python train.py --n_experts=12 --balance_loss=0.000331 --balance_bias=true --vocab_size=18513 --norm="rmsnorm" --tie_embeddings=false --seq_len=2048 --train_tokens=491500000
Below are experts of layer 3 (counted from 0) of a mixture-of-experts language model. Rows are named router (the router's row for the expert), gate (a neuron's input weights, with its number), up (a neuron's input weights, with its number) and show model dimensions 0-255. Each number is 128 + 32 x the weight over its row's rms, rounded and kept within 0 to 255. Numbers have three digits each.
Before each expert's rows: a language model's description of what the expert responds to. This comes from a sample of Wikipedia text that the model never trained on.

# expert 3
It responds to: Noun endings before punctuation. Nouns and noun-final pieces closing a phrase, often before a period or of, plus sentence-final periods and quote-periods, e.g. programs, arch|ives, tension.
router:133122112071098156102123120158095174122097081103221128158181163139153091200137155108124127102091116122077172180073137161123172121146142102161129115099143157163087141119132095100095107164063080120145111129175064157103087116144080193127158091112149125154120114147126093111100116163133103109159145160135130130115147108126136154109150134160135141117111137145068106108130157202153113050118163127143127098089132062142132157149162158087153170119134115128114129134122156103133150164098192193054127153111141130192094097156107099132058138134145110127120120149079159104116104131146160151175113096170097139091131101128137116120163160187160089119123119057143087124129180132107091052150055154086160113138162130158115182122109176093072128066155159081129136139109101169135105063161121
gate0:099171176110169103165144131121153122092097097170190133119111129169172176153097182115199116125187170112184116106097134136125138103060042126133147151073079168099160145058120133085109096109136130108081127152094131148121122161186155053156115125146143152174121129146101035141163135181122093207109084177141118167122150105070168097113148106153168127166126136139140147126078121101134130115119133189143099127106123140151099100137099120065127116074153150114125168162078155224098124162132099107107119126092103139101099135152144076088130143173201121099088170126111111096094129125174144142081117134144120145123151117107180143123125147137133090099116112168146162171117142173073117104131121162148149124146082135126162172130164147140093137095112126128130172130133117132055099163184193
up0:117109122152094141083112143158108093112136111131109143075139126109113134098196148048092078112132131125139128164165068172083117148152141149093144122133170112171122096102185074103149152148113116084157125106101110149152110083125092146142136128159126167090148137154116074127043139110076186098127165148170057158124083094101132128127133109122110074083121150132153105169149177172112133160089135183166093131134163127092144108107131092129117168203138117134130127098145093130102119103156082090165126136142095139090123096095105153102138132106133136111130136189117033094123122133103164160181105139127156098145138123117095133059115126161101135165169159084174155132108141068143124111148165093086039135100139095086123147169128100201072164159105179167112116109176156110113159206124120
gate1:125116092141148117107165133144110162111074122116092081138156123153114184131166130122104078090158165175130158157106128141180115093148131138151086169101122148159119154094198150109129196095131116174149098105139114167139107133120090125095162055110178105176119127166133104128075130133085100136133119143160116061149156145122087135076130120141200120118145163145139198159108126115150117020129146188125111115075095166147140078141187138104066115114116173144163102074079116076094094116067118121150128120079140164117122088145103170118110122130131079107134165113160135168131095131137092071213171173108131126122071084092151105136137176116117077148154118145123160144188082076118203127103119103113146088081101082158090123115153125101162165095179185116101157078104114073185087130145080
up1:108113102116152128113141114105147191090167161130132130155126080144074149161148130098114134109138118230137197178097136128160111060084170100091134098150139085117083148138084080122109154123104118158067114103163103175173134153124065150133146153141087139136101119148171141054093083085106114122167158145136129062070171097083094147154135146142167143142138159159147079154166185186135152164169124177128101113103110166030164162079123155152078106138133106150158180134201112133160143137081163092111130142082152145114137127112176156128124165137157136173122128177128140155130149135116194142112139133150042118085134133094170050123078118120146131112198150107141117153142113132159082127130138099153141116105161043099137054122153144146095137168207065075102144173106117131133093074145104
gate2:149116112079038156079128060113166188182126078114090109169138141138165138128132134128092163116148090129117153177116167101150107191124095203145080104128072117079090109135127202138139089109112118105109108117128160118138052090131064084143136151119109130048081129121081163126140121109132176178141155114138085191105142130183101106175116160187168115100084144154102153200128178150136204123096128120113168095092133134092079118176073125138082198103184060130194102183132095132114122113100139151168099092204108076132146103138135145119080138110100132083131149138075145146080089160122098166067110135131133115151152120145125158200120164122091058125143109122120137121172110136137189127088119141220133145116153152138172083189137158140142114132175121135056085202150110109127115109159168
up2:190088154111158075144086091105106165087124119180147125146145175173129151147100195134096144063103128122150156122063102093129253087126106083129119134142127199066094103140155105086079068109090103174126153153125179118115132132195114117135141142160156172106193133150128089159132101122132099099129154109131145084165124131119164152107167122126117096172133160168171208160077116090068127124125147139131150084097148135114146164159154129160126118127125203187106086147128153198129186083116098134130162132123077165123163139131104107117107109096116167140137066162070118127094148144166177148156128172097125131127118148111055140132041172141123129095118153103122121143116077140139195186116120135089117153120130146171122106142123092108096176162069118106128150134128148195095202089097126
gate3:167110134142137070066114104118074117141131097197172074155135110063140179122140117106112213163126157136188103154101128150153077139123101138118069132103116100104119185155145166098082096177084175154137132126103103074086059133110090073170080157089140184116120145117086147104113153083163135165052140196050134127134129110138133159074131135183137153116121135087190104108145123137091095092179086138121154111154117119139087083139188158120112133155091120134154097081146127133112130139096158084115149099146225197086143161123139089137105130095145073116160161107099161095118081064113108125103165149138134169136069118126110131171135161134101132074136163108121099071117103100187127122165127133114141132120152130090165146131139146172049161090118125097096144089101135119158131126160107
up3:144111148145093125128103150156102157124064083155093172157138104144100100127085117121176111134122110170158115084143150126123156162185124090100065155149131125128106179156141127103125114126173081101049096160151115134102121124116119134093109121174194135123123145141148202102142123119146131167173132061096122145152138110136163124200111110087088142151100129180117135151155206076122097105141158131149109056197119088097207106121183173154109137108155144154113084143152116137139095139087113131193190127110119124123092160116085141107118161126183140133065085162131122164139143082099168140155130147093111074129165083128084206093154115167127138109119119097137164121113152101113132121151102108107122159098195111175112140110118162125125103120174160102066160103127153154110163139110062

# expert 1
It responds to: Table cell separators. Pipe separators and column labels in election, sports and results tables, plus title words like President, Minister, Candidate, World.
router:110145111153111158183080165091157183156083102132114111097092116128106111115120134123176063100118111102161142144105161167098118100138147160108158154165118121194113054156172111143150109125097100156133158114152118102147131111074109131098150092133108111103152133103061090118060124121104180145113145144137209212137101165208104092071121154118138128074082098163083144045137070167141145164167138070089126152123122127187150049141140122100132146149149110095075147160122125065179178101094172175140150151076158118116146091175166131179139094130150111167120127136103121091154149040105111110160152086086146104134133111113143107134114178128140136107173171084161159121100139115129083166163103143156184150124094129112078198117091134154162160102148152124190117186052107132116082101150092
gate0:110084068130082099086125081118123103147171143117142149131163085130135144098148169161137153153120127081102134114124183154118119154122092102118191139128077183169174176156108150131097182125147105146156153090136105106116112118123160098104045138082131175204123097107114132122073148147160159150121167135081150157102184132089133096200138095132147120086123128145140129184126134161144165172152086146128162110121088132136027089140126156123183114148154167089099110107080147174135080096108157096147132120140083137110098167099112106168104093193109160131123114127169099092080108107190136152080181090126168136089088217166148108130077135142148170087177105114141136086120080146138107139069155138102125114101097068201147097168091111098158114136140109159124121167101108110119144108138117
up0:123129104129141152174154153113129105057151146121095136115151076151127154105151170127077128131107156152172205114096132145137167159147142105124127150099086123139153083099112109127130137147137133094062142110129111135131131150133131149133120132124124142138180209205125121098137066044071040101098132179157103121144120123165123152115102108159187211130100163145186133108144141115119126155174150175128114128142135125145136163162127122132118081042189142119167163183096106166117193171089141194144184176152163134161160129140108108125138148123118176147121111120124076167102116224163123099140147097106052116156121072161137114115109151118193158147058113176109168171147110131092132111150162139124091089145118106167173118141122150082128134185148086174143157143082105114141099147157110
gate1:110124118139118136171064109128064091161137154150129138128162109099096187151134115119095165109105074148144121156082082145155136214137119133133099074160143127143108155159107110137094151140149094138131128169138067142168158165043138094122100115116127108136160180120065097086101126060093147138067123164166155185171106177168122105123194114136181125169108128215132086109113110086094130175099129093106063137177110122120125081134126191109173169144122136106082150144108126136167134144133137170135095122156124149147182108101084110157147091149121122109085147123156169145177118139161131102208128126147079121175119112136152134108144142123143107139103081110092165090135106147134187089167139157106137134150177077129150094095199129138152116099077139174166107151114134124158135098151162
up1:128062135150141126132124084162161127146160140108137129136164159124131127155159127147170128103121113121132148104108126129174184112058120096107141043136146070153054085074111116151094197179173092045134109118076121079062133136178133056039094103099128189065097158146152116097028099059133157184144167160137105138133140094154128085107110131126141139113131071170161109109123132126086119143123150111126129149120131149125171163166128092165177125125098135136120156148100110125057176133119109162098045114148110074108107130144153140117121162144118136093105113093164143116149117103072086063165162099085203136186157127094182192106084127161159107112121164100147121118167133149100193087118161115126110112136155153085102146115175135147155145131068095171164114108127161093141075121159092
gate2:124158116097177151094096177139106110100143144128136098161145091160158106081161128114182118147149116109073098187152127114175152092160155145164116128138162119137124176132138164163144145098144110040174149079144137126110123060166136187094133122168134100097132174102105150093192144122146143149113161093137112100141152170109146061123130139148123136132142081113043131146057131143133069104127127110108121161129165106157081096126143159164105110108182147069166128234109138130160164137188117135117092117136132154222102133182054111185113145146114092183139097109149152134159094147120185149151091109072149109166107200076174161141118102117158091127115096153042191120123142104118127109083113112144092145145137127113132126128073116171096111078148130134156141103069120155095145111102139
up2:091080126141085135164085114120128166152113143128129140132142196129152105102118188096166164118066140096092081102105102119128146158107122172105136135087148087052186138180114127151050155185075132154094141110123167117107106121147154082103147108141069133147157131129111152113128117098147142181116139138057112154116125115133085108098138107164100135116144185074184115133119179187122108133185133163141105103097131126084160120067134128166152102110166109174183120153110211146154197106165131148109143127173083202112149073150139133129176136098080140135166128191085101125146153160167094109141124149188119152131153089150092142123167121127147133141166135153154152094111131128130105054114122110078142074151149148174169187111178148085123156105156130184141157114130119163160093096126135
gate3:141071163125169164117107123139114119139083113094143153134110100136063162145084100140159098150097115101067077152131046147132138132170145091086105065073102136137109137170132100105165148100142151146083182145187100109135159101095164178125102152137121063077146134162081165143126160112098115182111078172105153141172165153121121137146144132125146107157098141143152126090093169136115084090119113119083116103160190087112085105125151112117093133139161157139105099090107092120158110146134086180160106184106165112121135100105087063110150125127135096158184079135153133161155096122156122175129172127189144123151110099188081075204129113104151082058215130123075185136134104141104125122118097186159138126140139200126120155142101182133172156087123143185180046114123112168153065065122109
up3:074117106114151101131190125153171105139174166106123048123135139187187114122074128071174085085086121107129102132157116100147150158169154179135098154074101136136079036204179141148017131133143108133105130124128151149154123163098204057130081077105114144142072128110130184137083132143154127095136131131121064059138170088108113114113188111144072164149070097155125114113158127154152190137129106095129133064106136134096128168124162115118113155047152164141181107137086179101102168120149124131139121139118104151133086114093082130114106191152152106119116141145129177065139133150065112162159045108078130091125165117134154175146119184156115150147076092149097171135111123156123148139186155054102156099105120162177155162087159112107127162170140140200182123087169082085192151164177095

# expert 11
It responds to: Table cells and numbers. Cells inside charts, rankings and stats tables: pipes, blank cells, digits, units like ft and km, and headers like Source, Votes.
router:163164146094087106094135111134152136106167071134112168102127151127130148134063152098090138073118105109162200172169152126166160130119152121151098145167184114141147138142153115147111099124119151126161129176127137078095103140094187124141160139094061098128167114139108091121074123148079065088095139123156152136131054103107143163133127170150202179064099138159111146082111082115114115137137121150008173161145078148123122152121168135129081178166161101103147157093018131123155149135160165184094105143158195176121114085169097080168138141090151134202134091149073151120101160139142134099169108143116152207107174111161148117138128177113130107071118118134148152125166112115114153086130099090107118086153138102165118151116106127106130166084159102201149117105076138139123156102169132
gate0:087112129170141149114120092142134167155177082138123144129176167074108107145069175045135093093079138132075129105151081176146185094118070100121119156111127142118115156115081121049086057091158110116117149206161168172137150175161117146087176124162097110130146126139087121101173142119132107092144134036085143103115167094099130099121100096055197052117144179150179125137160152125136166131127138113116093159094170091168143140115165150147075129071134108094135118098123118078126165066171086098110058133156150129089082080109149099090105089137105119112125091119160092099143138131162145192145142143149154119160153165110108133122147123184131108139153104122081117132147043058088113123170174100167135079142154149097129102156097128116163130099127119128106130178115145123143150144149150
up0:090060112166103124066102107116198123080127142151091181111105127123142172170135139116147155128066086172106182081157169096076116083063099158122118161111162143122109130142085124131093132104151118138138132139161128162141125117108086127080141116076145075117146079082106160121151152155143150157108201132076167078114118126089172154125124077102213149132158134150087125136163103160153082125106088141130137131113216075113159118097074148147074151104102106098086180134161160123148188105159119152093077161152174144128113127151148135061105096108112088056147100140116116092183155172093107125166109090074119110099130120153133102094102100095136089206176100123104065147181089110122112107151122128145080099103185133098166094105123075095166138121118101124050165103149139106040153154132149
gate1:129117097096131164076104098112076104119099143123139138100144138135097195130121055168134153083086139100126080157144104082168174121145118142112103163117132135138096106151175129126134169187096095163120098143115196087094068161085108131122134161098069082108125163095092146146177110163118122167102158141108140109125103156151169168150093129127084109134086105143148181135106116124109107074094146168144156108111156133111107100145146133125100111159117112056155219127088227076168149084148121069166110071118131060175133144142115159187138112080145111178174110177170091103110169084189182086101139144105121147134119073137160102034134113154117114190088104131111070118124143158106129178125146084157184114107141172131103185062094141105135142160095108194106092181115096133127123131164178
up1:204172119156144100089135102087158108079161145182142064131146131134117125115131113098117137150141052122150138138122150167111097130140075128081080116132065176166117173150138126108165177129108114146101119087140143159122086175122140118114101133135145093146131168159140164102067131145071075102104127109191146111157099122125100100112106064113162122122112113186132095165147137096145055180126088114110139114144139091113114197111165205154152121147158095172163143122058111108170145167128144152162104125179106121177119118116105069113087115101144101099147142164118116092127124122150139118155135087150129156121113197102108140124118072196138076163143055176138083169160143145100097101108129156108108109129075145085138100187119102079182173144161081104121140150102138116124110105078091
gate2:169136082117094176115120097173129123116098128124132106158121226108081108086070157111107142077116160195119122095115127129104134122115065124099179119129177192091190156143161158202093114167106106153095124121090162084154134134085172102123160132138132127143108130096096061095102173123115118120139110183120142096137094124133103076157099119130172154130187127140126100136099114135118067175099141209132115099106148136111129109163114085136089147108160143087154099120072154131161129186098139110165111147117129104135124143129131100158124164189081180115131144116145170105131130170068127115154103116095140093130076154198080130136110083153077174081110129109114143086151123144186108083174107116131123069122160178082077124141109139134210098163132078067157111145165143172164102113151057
up2:107068114090091054112169221079110138073153095144139176151139116144129146090183156171127085074102088129129108080141147153086087087133075126157097158137124089146167178085127103106212085163147119157152170149191139137124098151134111084061107117168118142106155107111068132138149127145174165127156184191122180129138137115152141109159142184119107133133106183123168108126120072091105115138170139070066091189095076101088101109102076173162096095124190130096099094132125096127092106092092144149112078151061105176117157116144147229100127120161175130141162089092119051111102131163173146181133114108159186121138164099035152107057165122142165158110098122194156151182128079173125074145115095125165093146194107059148148135117174146096140153134146098107190194079126146131106133144112139
gate3:159121129145080118100146099097141106116133153125123113196129148125126108132174091155105113167130122133114063103112095133118150138128167088149176073133128109133097188109139129116153140135126166171163156136125129060174124097109160155113114141121120131094175158107123125129106118072125084110124138146189170129088163198123140133189152095109148147131134105152103147187094157180129159093152094145102161098144104169139106082123183042129156084091185083140152087176088112086159147078170074164144146094149159131156123098140103104129127135144109125120110101128107096165083148136120117099106106142149102168113123044124104095136154094167136093194112159129134133073081069139154093091110093101159142138140167154144105166123086142171092081067131126088120098135096115194136104165165084
up3:158205096163113138145100119107083138157113165130143206158198069169131097175163111142076076076071097121133107080108148124056120158122221139150087144105148091129140126136160166189061143111093111126137144134138177146121058125122172100111117119133162107124170130133147117129136118095188144131152104125083129146098135128111145150064143131135151105105086115180160206137132149070110120106116145106159141130093118118134111165132182123116135065128105066167193127153071106142124069128201156151118117159126139116065138134114105106162115133128113142109112139132084103147107137135155094134124134145092156116133103147130115131131106133175084127113116148087129157154106142149138136159113110115145188120110089172109107098133187117144108115097157118104163168108137144124124203128132152

# expert 8
It responds to: Lowercase word starts. Short lowercase word-initial pieces in technical, scientific or foreign-term text, e.g. my|elin, micro, water, dam, plus non-Latin byte pieces.
router:150116187053107198144125158105059130159168104086106097157129125091117104194065199166143167160098110108120133120112108162129089121063104151158092081089155120097095144160133145080083111109165093102139124143179128107103118169094161157107134120062126154148100104146117166114118116184159104138162188078129189154103113136138117155094125086231163145075146114118123120073134114168119145126144085094136183079151158066140106117191134079097123155120149134161130132134064104105126148105062144163053156209143146119080110140110148125167185140164114094132120099159156133167088169117138155113151089146130107134139094100159126168108143157161128106097107119118128164138178134052132117140147116108092110167148101057162162143153141184169084132086153171079126117164136118154155113137142098
gate0:106112163087166093109144157151135107083127140145139185105136101158088164140145131112115074079112119134140142115114107114179110125097159168175099104081123131087136053097096129102117146100152159119108092120146120140116081132091174101103125109098107108129111077053138166100107088122079055182119197080087206106089145131120117124109084134115161120084149101154125096093119154103153118104119131131099162148099168135185120193125035123099115160074134117156190156149144155154165103103159156141112150172148081097165090090124148158154174205111121182122107102093154142082047180143127120139154110146113104055115075226132145099134112134100114118143054083086078109113147087129165098122164133096079164152159150118117077116144112124126074093141126140153032133143143170171109127139107170
up0:175135105094150132112115127190143186184153158150109141095102126125149092193144131179182176147161147116160124146083175193141138134115060164143081134143090112173148171141062136100099080172138154061103117140139114059128127113115166089108154245153147097103151172095075195081070135137137203122133129086172137121158125115101116131161118098095154152110117187137121079029149143132145136163074106096118106145163131102081097139136094142108069121098106069132131191143096134121160164103127130163161115183136156111122170102106161088143088120074099096105171111154095123146125114145093170100180132127148174148120121128140145130156173162145117120161147094139161106089123101084113154118147186102119099110099129072074112122121152121153159132139085090060157088122113222074116150134081175
gate1:176185087142108091049111089195136179112162132167170117157171144118130113079120157113148103097138083092150144106089126119180133183116119097082146096090136142110123120161153124126126108077160113158130121158126101097113101213134098132166078146190175145095131111093107140123097128173150119119108118122124088137103124145087116145184143127142157109147175101110050096130092079106181167123150094137156138098162086125138088076143172127109141069112141127161209115146157168102128128159114118153062096151174093147077084097133126109146149150108138105163125145170058107123146119113164107110082159191175142130101096124120167151120160101152084121102113101178185095126080172107115160145088165054155153086153129183169075169109145118106111152100104127111103144158155161085145148159131121
up1:151140197170185196164092109133121123164137059079091100139166131149123119121142137118166117137179073103138101147097130043139138152164111120148154195105093102078130111131155097124132096126071114086079118128124123067129125188181112138141148138120115139158144112122127153096121144096167081139066085088154122126092143157181125050084109118199103127108145142180170082100105115135120078101085174185053134096152171096116133122135061085066171155102099143148084150113090153178113136062145126163080134157082131095117132134147107194134154124127107113139142081130142156109210142094113112155137162143137129134111135066138115099090099103146197127108187107122131096134118106108155154163162086085147159137118128137142126073153174059099107163066135049147094179122112140120095116132168167
gate2:166098187079124185166149094126127150152161121131127089137138153092095113157113108101167156134136076118146176125091077168119217163116087099099134104115123055095126196127144132113118129123122149135123174136054149118077158156147130128144109107125166103116154201095144097143112112134152141095132185093113149129102089174159145156137105085156153125117089134127088090119096147171149158161108126151206113136116138082120161069131148107148139122106112141103213076179140094148140172107104116154099170086095124110181104102111118130162110119106109115109157176140167104094077103120066100148136082114148066068130144170186076118159166161066079160143104078116175101154137124088147121105132060119118174166145093164126073107078098106089103109140153100096099095123099138089108093104137134
up2:135062118103092153092143125151057092169077146082169159059167144089183114141115098091091149167091133177121119100075118131093186079125152141143117173171058106094182134131146085139122128080148122108111170123091077149142106094138136133201120148114107140135056122115100112138187134132128118142144088136175084129094129142139110111100110063209126197145136105178168095143150161137193120139122173164154169129159172132173123107130110128115108131176065093123095150132127116153166146134149096144118104140118101154080130101059130070084111129102182109078119083124153094145127140115080136162110106140140147139140126129133126089099100192178135150128109103120126126089099163130088138212158210154121107170165093072132123131128152145138119153106095098172120109144112131140128165155091100
gate3:105143147145197152138134187136170109129179087099089150149150092106018171104225157147144152155149122137130074112139138098082077104147069145057095181153114139119176102125115180116128133127118118109176110106152099090181116081107141155212131129127128101139101105158145146117185055128103130109142109112159118137108106140122079141130159110123170127075129122076170150165157122098130166122123179141121122149110134091131177158120151033079119071147149131125140089150124088133064183179117110098145175108154077139180119083122127131118101100108162163139169133084083135118087141135123148143113156125161140123124178117107140090092095117157108091111148109092085110187133123137069068134068084154116179086084175118121060083130152105098121112142103193158115185092165126111103118123176137
up3:170115076087117094120173175037101163097128140139099088104105133137149150177124170137126133132107178138149138137167068132136126181130121149132174070079155151169150130135133180119116105151148121065102159167137144129072107121192167121081115130142098146131101067164090150129100175102138173136131141075097149134169176193145150143135095142118111097103099108075134104117160086128145090102089107159128149144070108104184155124114176165093131131133157109146103102072115092151152096126133060138144100170136159157078156129097143183131119073115174100085115132119077128139114111159122100163102145161145124162056188142109130138191115075116131098090128163109121120144106179123180130113141102157137099153088065160090155127117170126103070143173201060184107103080096149129104143110096167

# expert 0
It responds to: Personal name starts. Given names and opening pieces of personal or place names, often in credit or roster tables, e.g. John, Mart|ez, And|ie, San.
router:171111191093035127122107133144087145127104090108116151130135164134136061165154114110170084130097061074090146131120128142116141161142151140108119172209111140102073120147096078132112139079160079128148152107185119099116139156129128134134115143104116161096153109130115181134070119150161166095141133115112138114108157145158037125110166141141198146075127117152109135151073146143128079145146229165099122105112112134155086119188164150084122104132116164082115163151131116126170178130101132137123148154140139154115145114164129066177088120152171115175032104145165068193112141041101101126133025099083149148103123162129086142109132142165167101124189094099139151128080086123149035087148106110167143156128132117126179125125062129117160134126134142108141124130093139100171160103152131
gate0:172119123082160116086166099152139099141075143125143114085098176114134131112171140083122103137126141085055129179181164123153142087156140145152106132181148187123127108151156110107135115158112119088135179186100184114084109189133142128150129105147126143114102134115160168089158112074123107120130135179144138128165175127137094135179166147081155156093145096046159167149157124175088112120098135126113090131135168139127096151134116065134115082120146129097090101078119149110169132185114170117179120106137177078180102118101121082083120202162171092139128163107085059140116094163136137185140148065096120145086146177091156085122064084122083138128147138096126116088143082066158112131098082110143232082135132151140138063112100082116192146142140158133115178126181114150140127045177113
up0:112050107144110140123082100117154096202128110143119065111104183138136148097123117099097094155098153174134103114123154175158191108069146109125114109105179152131148140071111165175103123162135086121163197174104156186164112157081128135131186146066137117120080188141125150163097079158155139144113151094128148107099130143091106137123178118072131096132118149031108076116132107129158113169106151178114147118126077109135090125154162175105105098122141127127120087160130079112117120165134187173115107144130166166157095107108173170078112118143084110154099164164076164148153139140152218102056170103165123153085167117122094148174115190146158150101083101117140115129187063201121097130163192173118107161139106115064124093099120120142087033136136155080121113132080090145139111117158096
gate1:144193161151103095051209139166106145124119150132150124115112171117117112133138104109097113127105105095118151129065179167127128100065143148108125114138160132137137150149065064108109124207121145154106067136182156078096104129114119129092127113118102120159141051142087091114113117126188131081133148111126138127108148161156152111143064153131071118120148099121122086185136150065107107140088093083174079144159096115162073159175104114120095115116133106150115168132145064168150066052089083089156146092156180136113092173145160176109153118173125112140141124198172081134103087078164124085120052093149041157100058081098137111112095143071123153181130129110137105087139086139108125151058125139085156170100122105132152149141114158110100166126172126054123152161140128164138189136145147
up1:216186087069126164130119083153168087112113047087149098136122135138074104111128142148153135176129110118165155145163141053103164143124118108083098184142082115096152090145108176140161085101088147102117151115075119117110133116096162132148128113131105125179146083124166111134151135156123092133098135131112154073125098161095126117099043122157161159204046175103097093133157067135135116105135119129086164204115120149137052127120102129083142162127125069102127157061157142120119137136084194105153121133180131130154105163134119144134156115224098106120152197131140111188092131116060150110105175097125161098095122080142150131107138090098157109097129091161093094174199120137073104133148129104177163106105112130133104149188110106076154067146083134198137168100109149087134115118168173
gate2:133117149160168097166151121147139109112088128173123110141144129165193177120214131191099121143131080146116074068106153217097105090136132174146147069140220170105108127138152116108101127169125122126145163121110172129152147138135144097131162141133109185149059108128098177114124146175133142087129109084123150149187087166058133065110167151114117066115122128158076122099088123118088134133146086106160128116173088102124089138092104087124132171128082160103182171100078116132093159135125095125123077163147153107176156179175081192119172109104091103168050181136059141139118124148128171162170141102158112164177150118107069090168120134141109182190111119139119107109112178178139131125128073149120180121181120141149108156091161155146116138125114246061118161121106138135198139138158140
up2:124051157082135165098129090137072130133110134096107102187125131135158144096072145096187142158136117151149157095129193170132137112105115154155164107136138155143141084133132125099100113176120088180170159138094173141183160104127114082119107164119089095099108126084151127091101137153147132055112168139162089082138120166119094126085130119082114125154082111107157183057118114134095153154161090111170100148126065104152101156094130162123132130114129110129127135155140063134069130082109057093080099139116126128126171121190091177103083120099119145173105150128090143113161136185146091139092152098135170197139130092124070126134112146118156150141147084083133181099097077155129103074078073188105179085125075139123122145080169135220158090157155186099104122116116106143134088134138175
gate3:134093116157057091048137138077133158132094187101115063147133119126141115181088144120166116107134117152165171146102113029167105108078191175176140113171097161201057173162117186147078085117125165190104121106114112126165148113082172109154164129165141106088104113110158153159158095153133159133151119102165096151128127139096148100117154150092152095136113179182123097167075163131158108142120124160050164107136135109202123174178138096145153161105120120087147186153133128102164138141131105218127106088149182122093146169155117115161135113148195088066112083132108164096151135129172153075138133153159111107103108129119124110089171158128132123147134168187186126139159118075079140160122173132160126151143126144062150212149108158118084107111130153102090156151212112097160163111101136
up3:124124144131151087154099076132169154146112197174108084154151140090095188087126078144102098159186097141185161182114104129093160203095086097145102095147096076122105082106179112088115140154128139162140112110151127102177220075132157155198079122137110124163047112152162141130137179093112088110134123144077118121239128117077106105146176085141182151186201091119145169127132092153181114155127071140161122138213181139091122114120116183123138117145145100123160095135137140098110129095159130098126097123095145128126087109119179130150141162117109129108127161144100097145118105184102140107133086100138103138110104145167156189067147132140105111149132090171102131132088117122096179105117126140131067119173125105071160073144166163132135115174108138099107137165150121125059045129124140

# expert 2
It responds to: Infobox and career words. Field labels after list dashes in infoboxes (Built, Champions, office), hyphens and numbers, and career verbs like served, won, elected, appointed.
router:187120169105061163158163153102127142085108106109165134103160121168182134116139129119156071097091144114106131153112186161140151112093168148094127097131162064195137063159107139143170128107099144105144101103133137124121138132130090198103064105135131094111128077152089161135143129127102142138146132088129167093088136146183101139139170103093162137099092160142123136119080082143140118114166180097134109090223106121128113088136169102084156101135175121098163203079141126066085143146134136132079169118042142193134132127139081078167191118192099128159126098098089102123105153155189131123134089086081089115141163148132110167123214132172142104129147109117115142111137117146101068084227066113150163209070043134185156182145116185124149113108143178131157139141110164166131101102119151
gate0:100094141087077167091072092142114119162113111153124153124137098156163087088132114122162137073148113145118130117153104138129121144130112084125130091132074162129098136154118137098126197151148161113207125105135176155127165148164117129117134121129187087158185127112114167130141068155174187126107051203147200115154081136142135062102104108147074191116130157100112094130109139184134122136127139074141113128136134117200151134150115156081117148087135106125137101119123086128152159188134165130160099123092156108134127167123061107115173157141126158117178112139186065166171103046103203124140111118156170071111112129191103151132158135122115124189124115204130147112156078121154151147177141116134157127088115103130095133145120172125118130088195117198101115222195097140118107110133161
up0:111125165166132145167117157143120155152093166110109152145101154135096133117095077147161130125120129146090103135132145120132108215123098084098095086158057067116099112138122142148124098051122156123188143142189158175039116150113096122157139149116209143086137105140094148107116106114118104142056080108141090118088129154090146101069080091116132142121142185075165173079096151113175152144165141125118124117128131120119139151192144166149139156135125088113179217074120150096138136214224159179150119107048144065149172089134093099167148118085093208196170131085102105125130094155178147159102104178117131072129101126190120098114101092093161145107141081152069142103107119102134114098143084120100128106144132164112081130164097093114187081113157134109143077104143080174171084188132123
gate1:146132055126165134126112169138153180099111126156171165111102116046181181077121118154138119094143128105139162089126138129093135125124158121122145126146129139179124198044150107184179126072120147170173172151156063163109163148092130128154110134098148132157085132112169150120079152134092153100079183068141138137147174115101142181166168166128143107112149175051162211135156125157075219188105131136139087141164109113107112102098126113180122084088126106115150122103147086112197155103159096083122124155138088117082103146120168088098144153117141099157133106132140080138122133101156135126128138122174139111148114138177147131126139113090088086166157111100118180182117113156091131119150129155106128135148189157096160129093176147173106102116100169099091160129115112079137032079084080
up1:123162155060180142095178130140129117153036100129050099091176126127135166141149108159129092057120113147116091086127127147158112139164107128106199092163089236072132131136106207079091156116132145108121078099144114148089148118105096140191127121144163097115123151147182115114130151116125117134090109091108132119111117207132136097126110111071121166097104119134121159115164118134165057065114148105122153121124126117096124171154097064139119151152176126120136147140128115184133115187126144094159141130126150120128120113143157112104150169122125130147099195092165161170100107157094120143158127158080128130130075112181093082071039095108068148139131090129184126163154108117139132146151079136086140114137112152147152094146132120111084127114149149153150142075090136101121122191139142
gate2:133109053110125136123086086080121143102130092152144126102132116114099167089131180113158080139186161130169112140170116192137125107126104151117093129143178091158199083116112084165116154105140158082137101179095079166144125098205112114100164155187147093137094106108088118160062060103100108176100093156176121147128149152127100163150148140112123066109126101091132141096160113118108144139122116118182158135113138135078108112147163170110083083115052137110083109118066129144164135100087076174144115181117162083142118139172097106112149141156193106229192131144133143123162134112122162140132086108076191123076115109154101073110155114084117061111146087143096146142171147089160107165155125104162132100104072137130152183129147081063156118093118126197152159158149139068141103194147092
up2:122133157149097172184149164146194153175139141085172170152091103196141179172199108047102110195157124107135170150128087158165106162068118084098100099139107132076124093124107135135122174139103170127146120163159100158132135142132113093164142068184146111101122138145143126159112136173085125111088132114081120189168115108112117122134157106161145134099131112116115111156139164129178139175146157150071123150158093151152063054126086141124083110150136125117144122165125114094113133125072126136138063141131106147182170096091141103178194171085078176099131163113150145193148097083164160078178155148155092204118127103085187135212152189173071083172100126103081157039105121146105110089136167108046111158172142153135178150115109092131146147137146129139104134175175088077194092097131178
gate3:091098181202135101086158092087095177069147127111094052164120097079178152145164128107088142120124111114073109144151109136142156104148152160154157184171150153103132146151087111158125075084163118115153075098139107074146118111148203129110194123123136135118089200132120118106059105116132147145129140075187132110083097146149150151132137187193109098141181166151146132142139133138143148185132124180127169090186133149181135100125148114152104167103191172098155142147085128108135111137117150162115106100161182136108121197161098104098137110177159093186151101205141176119118095119153144092095141128122124187158129098168102099152065153122145166173146158136109115220142159111103103146103159139111093110126104125074153144110132096153156144176141156153117105045129056164108130132097153
up3:107145073051091170085195127180182100162119103140128130084133148186160183094160078094173128134150115114140111125066113184161085169151147136079127067165150125191153113119155079127097114166154155113152100129148130102112129106128113175165084154080115106148139082088132146107162110112112038029157110196174105147114139119091131173131120077125134106110097124154091118099130146139137118071137147083095131168120139165137095116055155165073125117113117190149137120172141151125146143112178144134110099134103117105127152141086102159101096092160133115093132103119165105103155127119182132154160127113152146171135150167127148144105070135088102139087076165143160079147151125160155185104144096143141135044176099128191119147139124102036128190107188114078121179092106135127142180149156141